Below are experts of layer 2 (counted from 0) of a mixture-of-experts language model. Rows are named gate (a neuron's input weights, with its number), up (a neuron's input weights, with its number) and show model dimensions 160-239. Each number is 128 + 24 x the weight over its row's rms, rounded and kept within 0 to 255. Numbers have three digits each.
Before each expert's rows: "mostly gets" lists some tokens that are sent to it at least half of the time; "gets" lists some tokens that make up at least twice as much of what it gets as of all text. This comes from a sample of Wikipedia text that the model never trained on. Tokens count by the router's weight.

# expert 14
mostly gets: "In ", "\n\n", "- \"", " [", "In", "- K"
gets: "\n", "\n\n", "-", "1", "–", "|"
gate6:181123135133134171116128091114120130153118159116125145157117157106105091146164150115114111113103144137139141116123165103146159142129176121140118174152119162116106114118079160163125096139157126134098155110134108115103145134158184153096098128
up6:097133126158134172092120130125135128138153097136140154159127138125170142109134129124109140167174171119121145127154129143102116144122066117145149103138130071170112166124170120111092122118124108098126111083103124151156089160145098155134118129
gate7:116096102160103121164124131123080126106104097119149127151138117100125107166128160139142190126156134165170100119102137143111127115138106079111128134139123181117131148147138153120129148085087121134087123136105136145129101144180126139108151125
up7:129132181102161085113122097129160159111122157143126085147145125128166101142118091122157113161106145078088118138148161135106119122125136147127160152122117124098093118119124113096157113193189177141167111107181126122142153127127119103133116154
gate8:121106134146148140115152145120137106098135127095117096154111127135150154144104183089137133122129183116139117114156160135151156102178117089090117123153139098140111109130129127068133150119111147160134099095131072102132141145161113123110161123
up8:152111139099156119128067093183110153139120131102117148155149148106133146097125117095134109161154116117126123097115132128128134127085148133114168115119122158122157143125141146138110124075155074158187117111109123123135151135116153122205125092
gate9:192089100142139131128088173142117130132117131130144120155157152117136123149119174120130145159190127144148101133114107153103094169142149091119098118154151156131124120114136105133106150131091142120119136150093140131121101100138125172130161109
up9:116135148082130120091132088128159125118122130119125136120162122090115117112133064129110090098084139084123075175141120099171156135138117150092129143102115058165117118150171127107150129151145109119157121104192148097100171123109095135145090111
gate10:087075149096127143104129089135138128163144130153119118092117136127106137103109110125133120160101108127146124120089159114121152116161112142104147104151125102092128115107145116176144091114124091127139138074091089159145144146115129124141114132
up10:095102135114119161101137108104095121115154116116114108106076137090153085123145121157096129176127151144126182132142148147138133130177154139138119113140154114126133134118142120159145153164148139118107132131122110147146140117166176130129163110
gate11:118142174159089117159109140128139101116098175130124094116115073108127156106149109094130071090138085133132105156142151149150150119155159097094125143114133109104097109140126163112124114101101143111145145151131124131164109125122142118123105125
up11:165178171176118123138129173120149103120123163130148116130146101088133099186119132118065162129107139119120119190127136120119137067126141165113111113159161123096122123161077079128168139159129127120133144150135110122128160117131121146152104087
gate12:123128109132125131146097136142127100199111167169163129102101102187102128106132151148153119176150126144151155102163131107116161134121108157150130151086085147194098152132150093129135189122127192133156131120146151126087135123119159140110158095
up12:128125107097108159101111127109077137139108156152169116143131083136066124131114121119147128146144114127156165086128121134159169098180114120098147144104118184129089178161109137096135168100113121158154107105147155146133147094151156142147159152
gate13:112152105132143104134100130087091138131137183135150138118133120140164122121101110118120145164109135139132131146146175110114095125126160157120148116132116129131132106158110115134141114090116142115191183088099089142130142173140066129138098147
up13:144123196110117113109145143144151155106105137097092129137145153117128117143158136126108122106093076089141076120156102123170150120113141142100127141082111112150117105124105159127137132140148135152086132164132100129147110098122128124142083087
gate14:167145151142116131119100149114185154172151151147174090134139100116113137137138133143146152114083106134139110127135114119088090148101116111136137136111103166129097135150116111120150189116142119114117126116137166073153130143125091148134146105
up14:124172095147092123123136135143101120118107171129148076118110084118099126117109147102115162093103078104120122136128121104092114096098087118128145105103132112107128152145113089103161191134106133096135089124145141141152148132143087121120121095
gate15:131130147112146156140150097106100111127102127127119161108151108169133153130118170150125117133113116133097085155134121171104146140163166143134083141107162143092157145068128105124132136159179154108138113117125144107115080107093176193145123137
up15:130128097105123123152120144087124119112100136145171147118141139139161122173142086138125121171136147149105107118101133092133103139128121120148135132134185098116152128113125128097129148116161129120128131137073175155154075149067115144144131164
gate16:107134188108108131130107077105096160116113151119093125125134153188123069135112146167093138135155159150124092146115108134130118150177135137121114093127150135170108158139115135147129102118155154114112199145172098086135119144131121144129099144
up16:116144132102155105093138122124117157116091109175155118121150147126158129166143131117119162112118101126086134155129098107095114122110148162076176143113103130094103126123141143152132109109134138111104146162116133126145108099175160098151097137
gate17:120149143106148144123114118153161155118143132105175141122128131153149137135124142143135079108114127132123117118163136153106160162160170147127144120102108131175155099132190151136166113115105096146143155135137150114106146146081127086118146130
up17:140105132134119097140161138103105133129154101144116141127144107107113128130122117101077093153111129164124118126114140141143133159113144174121176115133093153082121163193150098093134130144159137131113106117143100132093137096099110099165133119
gate18:113122173134080125091133148084127141149138149133129138162149138129142131133136165150114127148099162061133102073136101112140092137159116095094167113120114118096109137144157069138151074168128125124138139143133158138090167121112149178156120153
up18:125110132131109122131121167083085157157138154126127148152128094100130101136094152132110116122114166119139111104116114129137154109146117088109108140147119123121108109171106093082165112170126159119126144138129116112091140099140146178179113144

# expert 23
mostly gets: ", ", ", the", " the", " to the", " its", " and the"
gets: ", ", " the", " | ", "–", " ", ","
gate7:097106160102113111137127106098141132140121128129112091113091102124129156136204117163111113148160128109096133146120114154139093159129135124129145077112130134108089141146157102158126141123069109139155127170139118092129168083127094068116142113
up7:155146190090125135078091119137131113142055143174138165150107183081135119134133121127150098111182112163101091143143156157110079147130158168136114121124122116136104127128108107118111158103119164123074134123163130141128126155127132114126080124
gate8:108177153106090150127202100135118148133138167150112133139127107166104155177150122136127105121118117117138141084126100166132132144146150091143114136132115146137118093096106104114111100119151136116135109171152116109126135126135155141124113131
up8:120138134090159160107122141113164126135100136134124130180117165158110128146116131125108159112154126132114124153162115113151146107125146087121153104157124111104192134158128153141148058135082095120144136137107137193125144188142146133110142154
gate9:101118147139129110105067155132152072138147088115116137137169119106171148124135100135109135151149163109082155080153117174068145121159138131162152123118134140118161141089127132131163117133135088107120100091084129130094143103118145113133130122
up9:114124151158118125112117169137158104153143121117126125144162129115140126126152127136075109145125131110108126080119105146090137109099104125142136120115133131142127132131095134124156162113131082140088113116072138115085115111099137089115083117
gate10:128147097132103106143126133133124144098133100119121139101116126136172086119093135144170099132107121156111162146102065161139109127170088097146173111127134110171123110122089113108154169119123105153132125161047135109106120203138099106140144175
up10:117077159125146170119127136161101176141097119138148114134146138104104156127139093100100170138156118099110117168099144052137162127106146133101106132136074128158153146130136145107143122117122100142121089121164175121126138117122150143089090119
gate11:122103159102097112136190104152153097113140176172155130095133101139131142120117113177147113120139142145141139093149160174093161139096111122091051137150129147125115074134156129106143134108120134126104077126179141148110132099111111095175142148
up11:103111125140123142133168135145116146128126129117127104150128109118157097098121114152138137105093115129140150134164096124135137150099132146153135156129103115129131166142111120127160118088121097108148113153120134126089152125100148104152137143
gate12:129121167117065102121110093094103131138144131102125105114105159122122087161109118092156106154125128138169152155169157155122129136127136092097158137096149110110093130145157103163101159168119147109127093153119108126128114163119120136134129156
up12:093152102089113105146132186149135138121116129143130108137143163157122168156111140148125131133140141108113106130115155133136165079121077156152108143215145148150142135106147136136141134135109154104122107141127124104149141152198102087155142081
gate13:155159140167095153110149128093114121131121112160154112130146134161156097108077124135106085117136126088119128171101076164129161112084136091170109151119126133108108079121134127145131145133136195104148099117101116120074147150099134134141142129
up13:148156148147131170127109136124108135117085152148110119116130118141137122120101108156080113099120110086103086130088118133125143141080151105132124106096110122138113052136159142140128099109128137105122094119144118133108166168128138138129143112
gate14:146114134163126132125143129140116107171142139148118168094122153120135127146109135147111107132104148139164129115130099127136137111107152135150138136137133116150100133110116138135124140145180144143103128165110085129101151191150163129159095145
up14:127110102089099143141110144115132150134128089134156095152118098129127110122179100076104143094159125106133171163104119102124152137155147115144105129141095159102123131128099103168092126117137093134115148128151147148119139120145143107130122082
gate15:096144145149118099133131100205103119120183153154101155123105105149095110147130128162121126076097129139116137121110128157124138152102140077137123111140135158142086124160137146139107149130140167102160157136160119131132140160125065124123098100
up15:117130110149145082124151101153074108093133139149116177150097109191095132146141132130100125099106149140122143122168148144101131135068132152141130093118108131127080118136123152123108108121149157131147148150142093155162115168095128150143104107
gate16:149160102122134134133135135128146106149167101138104104142080087112146179147133137137135111160105091124153134083138143153104173128145129143133078117139144147136106121112139166146146125103129083137157168131104158114137114151126084151142120118
up16:147113114068122133142103118092108125112107155125160121134152150115132075105114147117161131098134143128119127181115138133108125111106143123122161155101147122128148134130130109119149153125155122079109119149123150135093140124156135121168223095
gate17:145176134081109152153118153139119126109120148136140123094124158091145124122104120131147084154089125110129145135125126122147147137104130150106127125107135157155126153096089161123150128132151118148130081181149085136151128168163171174141150136
up17:155119142158115115090129110131122158177130112142143078186139133136102116105183140114081121094142105134110112173125099131114137134152132098165146122154086108107146115123173100133129131132122144127134114129097124102106121091120086105110136150
gate18:145147109144155111148123148149143143106083095124124078140138147123154148165116112136144092094154146155135125143131113170158145138124145120123128176149126159132095123120139127151116070127124056163151111084125154116139089140122134160117144145
up18:143131103142135129088114122079102106147108122125140142143133139165101131130124143150092117121143089114125131118165092129120103132148162159174133078148125119147110116127148136100085127139147108162122102149161136090141170094159185105120125095
gate19:114121143127146128183132145147182080104122075130120165154130101132125101153100159122141126115113149131096136129104127141163138140123108112097160122144148147115103106162121133172142089133121109167141083149145104122149117158102119111120145115
up19:104098094150155097135141161138146064097157087160113170132120096120098115167113153147110111160121129117117127122088133158155151124125116146114185110124142093093101142185122170151144109135103138154126055140155125135109144158134159118145134111

# expert 11
mostly gets: ".", "s.", ").", "\".", " con", "  -"
gets: ".", "\n", "\n\n", "s.", ").", " The"
gate1:120097154156153109128138121152158072115112144138128096165132118123125137136127129167131155143160127039155160111143126100125101102116107135131114174123154123095127114095148142150137181103130135100126139126124106100124118113111134144128143124
up1:121138114108149121148116102138147084093159128139134088146124121140146113135094106150114099106095115113109140102128131114115127117102144155138152176123119128122142154133150127138141085154134107181157143105148150148084084171123171129090113138
gate2:123134133114127110123119147117136117161174098141096113140120133117135095122116158116140137148130097168159106181153119107095100092138169095149097118139146124124119113124134149141144116174112157126146126103147132153137112099164140123160141178
up2:140123113152124126107101156108107121118140128103116109143104153120194144146074139126145124117142082122144098136110118098113156112125163081182124136164132127124170123116105107137118189133082109180148153108120108159118151104093124122131146121
gate3:158149117134135126131156148122131140140108126169153141109126107112152167163124128103123147156129153154166202082133063088124133080138110129113101162148110119098106135092110138139086158141107102164123129157120155145109101147161133109122129144
up3:108129078138132158138114146133133134103122107172122149102142120116100175138141141102111152169114118151101169102131087099084148088143106126107123169155107119099116120130154114100119144134132126117128111144121135119095099147132137103142150127
gate4:126112144105114115134149133100109126100127107134177128143168092151110150163123166112127133164153106174127140176148125138174103106164127120112134108135140127100125120110133109136124103083125148123109105132169126153133116156150100122133137142
up4:100145128111155085118106127125131130098138070134112137160153123156113167128178151115145155152147158095129110184154132106167143120059161116103093142162121170145119111102109136157118160131125112114155141126128187114153074149132124121109129167
gate5:164150108104072144145118145123140142133112126160125138103144187164119121117123092140076110146131089147139124086074125140121143142129104081130155142137128170091121099107093174087099127113142100173137140115145136094124146168146116133131129139
up5:141143121167117133140107102153130110142119130104089108141143119136134131125123108133123108086137177117112192145151155140139151090168104131102163139108140046100114130141162152101149149105139130109103114119153139169119119125157142140096097129
gate6:162145154144131169103086084136110153137154096123117126167092125176113169116102134179108115130146134100146114153141148159097127136125130149159132127120104178173117078101154130131126141112132110154152101135153144130133086078137084135084153179
up6:127162144091120161115096063143119156142134129112135131114140125154122132134116110155072116158166135113113115136107148152082122120124129142135135119142160186169098109116150106154160161126129124179119119106122133116146107131170101160129169159
gate7:126167103170160180096164113116124101148081133111110188094141147179134126150112150128160074116138116097102135137123169122144143124118094133100135118098132137165129128138146155087099112102119109106112133116135081121115153118113118117086143120
up7:127088136202135086123128079097163086155117092122131173121132118104135118131135137141173103089118079116138124114114106186137123134168121080126111122174141127137154173118080114074121107135105097111132139122136137176081137148132113110122109078
gate8:107136126098146113121106102124176114115084189084103140136130146111108131116127104149142135142165126119155098144118100109103098153158169149122121100129173103095109142109153120130176143124135124158148102072134119160133100133121105129127119111
up8:141138127116128115139089066125130127140127124156118143147153169163114113126097165096105120121119126116134173121172167129159160102109137152094115150140131137145129169129102139165154125134128134156120128082133148121102142107133159122136155137
gate9:148128101133174111107079138068158093150111112107111107115137120128156097105115185144151099118149106131134136137151141122112116098167126144112143101117073134124141130101123162178065120129134115128093116160147129168113146124059179113134125094
up9:134112104129155141126176150152112125117118152136171138077125096146110125118120138131159131124148094118128120107103102140109087130123072109124169100093102085111097115124097116117102114118140136147109134152169130134122123168113128113148110110
gate10:174136129136124109155131122156108112091112116121148164131135112113129123107149127112138110101134153080096128133106105147162084126152102174102122152126145158133104093114163147174118145109136157131148159142133105112131098108141125117120118126
up10:129128101150126141106158152158173092110137071144154109136145143133116130146128151082161122140132104118132094123171085137137075136148111130111111124120135138098122133166132150078106125154205126170142109174092133136110119149079133100156141113
gate11:098105145095101103134134142109149108133118145158124128144150167137141135171114125151151109143108142130128144098099095119117141131151107114106126166094143135088127110131119116121118124145131108111055135116097126140087132124092149175117127125
up11:117131102135169123098139174101144112089131143101099129143159140102177128178136152142142124116139169100105166137109121104133171102108085095109110163121134161119134147123158119176110104157129132087128113157092202074102108111124121108149137103
gate12:124139147103120178123134107114139163150095147145148108109146136152128125096137139144120113084136122125115116125130154148093109129155095114097118092112143107118113147120174127123105151107104155118135134106149170165126169133107128113148077132
up12:140093120122156072142093146144118143124168099088126122130119147108138114167107125125129135124125099112140111126144112108107148131112123118162141138141108133143112089144133139118153100141148108126162117114108107088161097147145101123133169157
gate13:157116155161153103115140093133129118164131143128143101120128168152167100121172129162125112091132118136120121138120154132122139097122176150109138154121142167158111107132167125130121125128121128147146130130138136155077167140139132135143115206
up13:108137136123106164128082128159123134176155147074106095128124070112113149095137110120173142132124168132118111152110076124166126098103102149145123119118116128148102139136133110142118132132164124128169131144090147116150105116111146154148189078

# expert 18
mostly gets: " ", "In ", " in the ", " new", " of the ", " In "
gets: " ", " of the", ", ", " for", " in ", " | "
gate0:122131115160117133116108122162131100133090108118181164120166130123103166172084138115097130122160111145124123133118131132120171073144099097151151156157170102109098092136100131155119149125068123117126131174186130117146155133157111156093134116
up0:098115137118133115136153149152141106121114132139140150145168120104135107127143163117118070122129099173091118125149137131123166085143115102118148088116144127143131144169103110131110157115097098132125124149171110135147149121125155135128128160
gate1:139158124115132113127112151123097090121120118131089140135135124130092115085152117138152138105137102105123135172163092129172156147135198100104119103141138107071138125111141157137140142142112125125130129134136138099113143091094110115144140107
up1:098151131115128156123106114098127129176117114130107126131136111128101082107157101136133105090173080145120176145129126120170136121123152152129107147154101142136123142101118142126107139119111178118119144153170074172130111117208094140109175118
gate2:141109132130108102110110100129133125125122134132107115100152129126099160113099149143126150139131114124123137130089110174169095162121146136119086119146123137088105096119130183095115129168117128162158144129113111126094117146113108120171115103
up2:167137158160114129110120179187148133117168133130173176150091140150126081114099095124129073145166096143094132166106105121133091084137133093162159073086125098127124085105140131137128098124118141109124109109111075146124137106133165123171104150
gate3:109151129144109114138155115134142152144120146145131080109104099126135149151118076151126153119151104097127155155141089117130121124127097079158127107122119108142136178146157112115102141134125132154141118145125148144079125118172141123097141129
up3:165101103115131156097162134167139160129129156145095120083128123121136092130083154110113141109118117079124120105162114132122110130143117123102105119167134133119147112140110143101129116135192090095142145121178151156110109111145114122073144147
gate4:137151141125124091125118133145143125134100134108127156165112097150128143168139148140161061110109159100170108096172129098098121166108171138046128128163170126135142098133132125147084138145127126120117108071138106094131123103146123123120118109
up4:103127155135148108157172103098147063139144163121159123143187118110171108144140112110165163098119150138139114167161139124180143181083166093113114120142148142127130138169171151128140122127151128162096132109129100162119165094115126115126160118
gate5:185114142132181163118107111155120112082116112094156148090151104128145157153136130132114127124137157099122099112146085119136160156137140089131110144132116176100106086152132177113120113128100125103093173124158129113089129147165135140119128103
up5:140100159111145108135129122153122079105123128133111167105098160119117139158127137088093124136112153106137133119114114085155115129121116133147155141088136111129164119151090165127087103080167107124144160143132111163136089129074158141133133119
gate6:146128151109120122143148121146133119127128145162151125152146092131138123162140154117141136090084097149103101120118148095089117118182172100126138158093117134164092072049117103113104150105149164117138103125134126140150145152124102126129109132
up6:106149131119124129126124123107134139107127165136143115155155122135159148113136149144148069095117145096115107137107138120072141154106145143122136104085136143135116141082147107099140125108143140128116098140126108125150157089104120102123096119
gate7:096121093131119127087111136119125122151117143135110165136116101133124146141126151139120129127126092135104079143137107148119158117150124119101137149055125154146175130127096156119072138089114100109164108101135111130120118130122152142108098096
up7:129147126136117102124114159137117114140132111144117146100145140164141113132172146115119089131155094122128105102120120103143122118128107077160154120151106105150134104142120130164127148085075113160126186163148082175112140129087175120128086170
gate8:188125097144160106093126095138124131118115097134145144139153150135104103138106119106162146163179149104144111145134163118103119127161157152151120140131092147088131139133092097127153143127107123186104096092123136150130171123090133136101086120
up8:156123145150127120087097153133116144150104119075148163140105163164106121143130135107096164076153158112120100120086146131124101145138109130127113137110108147104114103127101156115129157121081116153155105124148157125125143121097140142127106118
gate9:133144096094153150118140147138099140133134095078130121148098136134096149109140126086131160135129116125156080136175091152129127103178152131084173134128143146117153133117162114142136151144108140138135136182145094129110143126129129168156126130
up9:128139109181124078121133102131126066139120171151148164125136123143148109115125110128133123094134152108069169125076098119144136098116122128185100144163143157111116139114101149130103118127125139090116098132091150155157145118141134147126140097
gate10:156134112112138123093146091112141069163063129127160123114154118140131156132134138138118112141144176116144123115127150105160162092132155106133125133129094122140134121140116133159097092127107173134114130128108138119155102100189093122147144162
up10:108134131196133148133142159143104165100180144111113116158141101136127110107125151105187136106101115154130156128145152148097063118123154173129106129148144136099121130076138098115128121130140078161170142133177107134073136161100184098114148113
gate11:140165146107124147133129112104133117112107124105139138138143140138111089141137121114125121113117093105095136149103072122144088163098131133148157127145117127159111134187125084161141137141151148128125093129152152151095145109166099140135128138
up11:144113126115086152118144120136127144151104133162134141119141122130110168135131107092152129088134124110135109113171116127132104150156111132105101122119144155119140136182096131101133133142070154101148136132165140075164094147112118123134112098
gate12:115117142167148162114107115101119103111104111117123148147154102107135123137101129128090143126161127124144152105127131087117143083177166129101140137103100140114129119133141179132173125080145098139139088092141108150116126133117119157141116131
up12:100123092165130143099145124128127069117126145090073137154131090127139086127109104150128153100138107146095137156131068095146158113139120070129151176101167097102094121119174150137101102144113109125141076147113161130133123101105112114149127115

# expert 17
mostly gets: "50", " he", " Ben", "66", "57", " prot"
gets: "er", "\n", "1", "en", "t", ","
gate0:127112129119141147152124098097136122125132120168119156123125147134096099134110102142150154110110110133111146121146111165106116101137119121061159186120135140098192167123108149152119113161106094127134154134111149153152085139144130132161127126
up0:144125102153119111143144151115138169149128167095128120139135149151158096123135103113129129158125176157116118136096124118123152116130113095160114108098128127142093136129132083144116109132134116134137128137120109099122153138137164114117079181
gate1:139085137141113093134150102103107094129142141129150115151148108103118132090159128130131104132096125134148100138078131121105131161142105127090177177134137140177134113131158141162085141106119102144086123138149101133136132122120109132134143103
up1:133097089161114095098114126140126101151160140157141110153146100110125125062118142111144143119092133150148152151127168087136122136104109128130143129115137121161084097113173143121152138116137114133112121122102120167157111110163126134115097110
gate2:104166190102137183079129137133132129150127124122083129098093091091126159122138134190113110148136109129119138133138114111120160113128155176160087140108123093101135113117162078130127158147143067184141134095121137161132107149122120103140098099
up2:127143130122122150095169164130135093176127137111117099116149128129143132155096183179155149115125125124050105133163112153142131153114113171135138130125178109103147174124115156167151154123156153129108092109141126148166152118130151145160104188
gate3:115148141125122114124154168150112103115140145126099140151134158137121109104158087144125129134090119117080161101154106115116172109164169139108142125174142156097119128126134106131165115132150118143106111156141131111126110164148118089107132131
up3:133079099136176138120133108118186116112103144123092149160157090130090153123152146134128073148140169126116115174140130177108154150127096134063174143077126127143150146098128120164161128117113134170141076109150129128088099098147117154132121094
gate4:107124130142135122127120110150109119130120180117142128138160136171110154120141134131090132146158114151130148128123111167098095206134137105105129167112101144098133149145146189110135124151121185114141159152142099131082107133128079096130115130
up4:118121056146147148139142150058140175123182131135196111077135086111159094110092151132115126095086115125113087125126119109104110133135122118139125107138133112133084129090124121169129090117144166097105128159106115182079121143123135079142117172
gate5:141105142108079103130165124128103097127102108139131106144125122106136120125103151154129141146168134121124122154190179118144119165098139124060134114149146130119184121136113170165135126160136118161120126111113138147142139146127089120154133160
up5:124130097122067118148134129113103123122090083095152139120154094140097105178104145179156189137120152151126093128171102122129080174101134146123160125110111145106183129140152129152107134140151148118097165129132126157166137158123129103126112131
gate6:126128091141101154140115146095156118113114125133169137146145099153091202098150118161119145088136152163086094134128143148127128154132082133100158130141113124127114125115142065142118104158109133102130137138108098160101118136180110130096094122
up6:088133153161124100133146161119126160113115150137107091113122137129123135135142105125104127080100084113125161108067131144126098092146083100162123133115115157151132107089145156187126121117098121091143138130117151094107132107124106116129142106
gate7:127135114114163112127127130154147124110113104111134147144115126110094134137106101177150119150175144078124131135110124120114107144174109140161128166141134114164136131134175138129097091119103108140148130114153154080106117121148144171145149133
up7:124113140148108129108118115112145205157127153122069173143144139108136129167096136081111106115094139136139120110123109107154117092120147128130105148098107130136094118139134154105122129126169122088143172133163138107117131120118143151137107139
gate8:172114171129130155109116117105137129166113139144099148156119130106131135116117155140120176134087152113187183152091092163105143079133175172102129098083148067160097146140133135126093129132159164149142132157155131111119145119087122155159119128
up8:109132091150150130123164128129153129086144140137139126106109114162146114149157125106124113117134127167107130100159122128136095120085107085157125100167121131111134130091107131072120096103091129105146121105131093159131169176140172132125154160
gate9:135104104134097126153151116068148084125110108134125141136139155116156120131127139135129062125123124163160118151142146164108157123167127139169105137100147119108156134098163099137144117152126122111176087137127138127104148130165115119129108157
up9:132139131116148154150127141074122154096119124087151150219151139154113129142120095108116115139141118118124119077126156113106097117144121102087162104140145106120155121097183180135155145124085145112111116125134137124158115188113125108096120182
gate10:112128138156123132159116117125151113102173148110133155157096101158093114124133127114144146122149137115136139132120099178167131122136147158152182130082137116109117101130157151150111112127135122156141151131152129176128100133139116111116103138
up10:140174164170159152165163121118137140152091090123148070115134117137083100128129144126134136140119143084138133123117139117133141096148088096139154096129107132079150097110112116144184116172109120149126159153101136155164073103138142110128071116
gate11:152173101159112105086111129109150056198128105098121122084124097122146139123100114131149129118120145158114119131087132141129118095139106159122136110108135122183143129129121090129116108138159115111141116126143121124099106165130054114108097144
up11:134141128137091116092142129113141063212087111136110103096173113105121139114124143157146084155086129146141087092095155113105109102113092129114117089108165103123131115136133110162145118150118121111114113150144112122108108145147090101109144188
gate12:105133130112137130161115094136143130134150116117146100142162136092154082138163141113125144140135162067109127129148102103140107195147171113103139134167126149121143153136148135126137129132142146140157139085097099115140103092149126099129076094
up12:138125156187150121134121162107116150121138110099143127121127132135133105137072158108115117154133133122080122180132183080118109068079100118143125150139127107140099163093148127100126110103147097152111088141065110111105143110121126089127126147

# expert 6
mostly gets: " being", " to be", " time", " into", " both", " off"
gets: " to", " in", " in the", " from", ",", "ly"
gate7:159122139144175118149111121105144158131100111162127101149088136125153152120130092116135174130147136091094116106132145150143128149132137159122139118108176131154130143100163139128135123175108102150121067106107127136134117137157134184147094095
up7:155126133103101145126123125147172134139135128106159144130125153086077134177133175118152160125053153112137153075129128111149155127086091120160131103129099165131112126135123127122119121127179132113119092185150120141109132087103107114111132153
gate8:146113115104142117123127114141077115082127133191084094133145139137128112156155122153119137148108136134142120187067111159147128124191140098121101151139123061104128117092099112105119135123097174123148121134123152110142095177138161102153133153
up8:130093129131108094095113104131147133114152133107091163109091106133097110072083102143140122082121144114152115103151126104106130094126110120077126121145135120119127147141129114096147139149137126157154104122105084119108150110119128154127130093
gate9:125120145121121150098158144120130126164084106122158139141118100089129124149110124101175151157126139154112121106146100168130099135132122133170129151147130119135130066080167120132103140112149131119122128164138084111149076073159118141186130158
up9:137159109141135143171091108104125099115101102113170161167140155082126126146138149111173159153141114097114126130154119115099133125136113111126112098125126140095089119101160121127095134160122134134111179136108087144153121112170104108157122090
gate10:134134130110115125135166101105126091076093171122101144162193135139126165094107127093115149130151089106126138140123129125128120113074124126117176142101130150123143115127146156140130145135128171086118103129132100152064165119087139068146111132
up10:118161091112122108110119181149129143174107111149117132125132135176150136117149075133133158118101123180143139098130120128134158149139144145143129156123143172111128073123128096127112110134131158130120096147096125105121099112135090129115109137
gate11:159120108092156129108162127101165122122176115152135149120118136190153156101152099140155163110115146103154134148090117114097150139164147100106139132178117156091123126085149189141138090118101078126172166142129127090123169144113129119137106106
up11:143157131100135100075104081129156141156155123149098167172164102140125124100108114167122134153109116152137130123118139089106123103118137105146109124145124132140103093140109120136131118092085097176102138119123115146133112119116106136167140109
gate12:108151130142130131125110100127131115091108110102106165114144132188204146132112156095144127135155128140103154114085085112157108140152071118099135116109111104106172102139141107129087119122156114130170137128144124122150174164133119104123121177
up12:116140166101143150133126121106132115184122144152140120185131124113071159151103100105128119127123139110137156127134181146121151168116133151151105109113121165146132145127122141094108122147129107101181150070138146146133111092150173144147150107
gate13:146097103123155139104141061158147122147129127118119202137112107132139069097137118138110134101146097105121102130165136165113165128123179130147112126124159137115108121147121121138108118104137138103094154128106115127126146084134121135121132111
up13:109143166101150095129134149152118144142109145129151157130148160124092119140130138109151100189161126155073153082090108106143128170127139143101115133107130172117111148110123114130127145152150111136122087112144125119124135188097141113149131097
gate14:166093173147102153084147151104109116134162152127074138156108188119090074117111127156154136141158098112135094128111114110157110144110129131147145150092116134124158101141124140145131131137104113117104182091153081137146124119114135094104145096
up14:166108120144109124102110119120098091112106124159150091140142154153104141150128129151127140128090083139145129123120142123147102118114149112120125121123132110114094071122148123128146098160096148083153114104093111164096096151162104099092155107
gate15:101082204141115120137092114081118137134158166135160130187102126170129076121155110152138151158118089160114069124127136115144105117099123112107123057127151096152121124118145117144115126101123140145134132107126122074104132116144156141091083153
up15:107096131138123094172117122080096138112113144142070152190125110126135145140150131115138101136128100169114110125107165134129132138122117082146127092083133143131116079100164097149150145131133103114141122123106160109132124135144133150132139129
gate16:131129133136147125144091121114168130126129137128127188115141150098110121130135115116117164172137119100131134131114132134161132157085104125132149121121147124144154133136154132142089159118112140095146094126168086163122155135141146161110088137
up16:090120103131140104126149133177111129147138123109135110114164078110115142129094139148112134117128107077121132106130141110117120131114134166145118103109120127108142110123120150144166115126102143133107124174119190168145114119105138110142148135
gate17:134154109130155134107114126118098169155156144115125119068160114161098111125141169139121080125106119102123080162120159117111091133098133130155129134152155119121116142143151104126124123194146172147122153170123130137165125175138132116127145141
up17:164151173188118127120098134132093130123107126136184101083128108155139128119141109141149113091109114061100130138113110121147149150121102122126114105100133099104102097089160130180176155178137085117134167152140146123114159104165142142167116142
gate18:152134093114107133125106161142124114170144143111124090143150144150133130100131114130148120135152112160131088098160109150157098137120058169144115174106100141174139113112172156130184123089095128115120137093177099095105138124135120127170150111
up18:164130110131127114106164130145110095168122105146091077099145152105130119059154094142145125123138124135119087116146125129103128122110130142135120122119126132153104098179161151146170100128100165134143100067141112139111120122140138113127146116
gate19:104150147105097113112125135138147097172102127114129118143140141146143130123130145135120127132152124189085121125173170147186144131138130155104143134133208142201129100145180124118115132096125169114113117125122117108123115156161151144143118065
up19:114134098114151110132115153132108200099151100101115149152098188154107111134127197142143112096148132097130139123109101126145102115074123153166140095130088128114134202123134153149101112142111182142135159158102122133136129154152166089086143139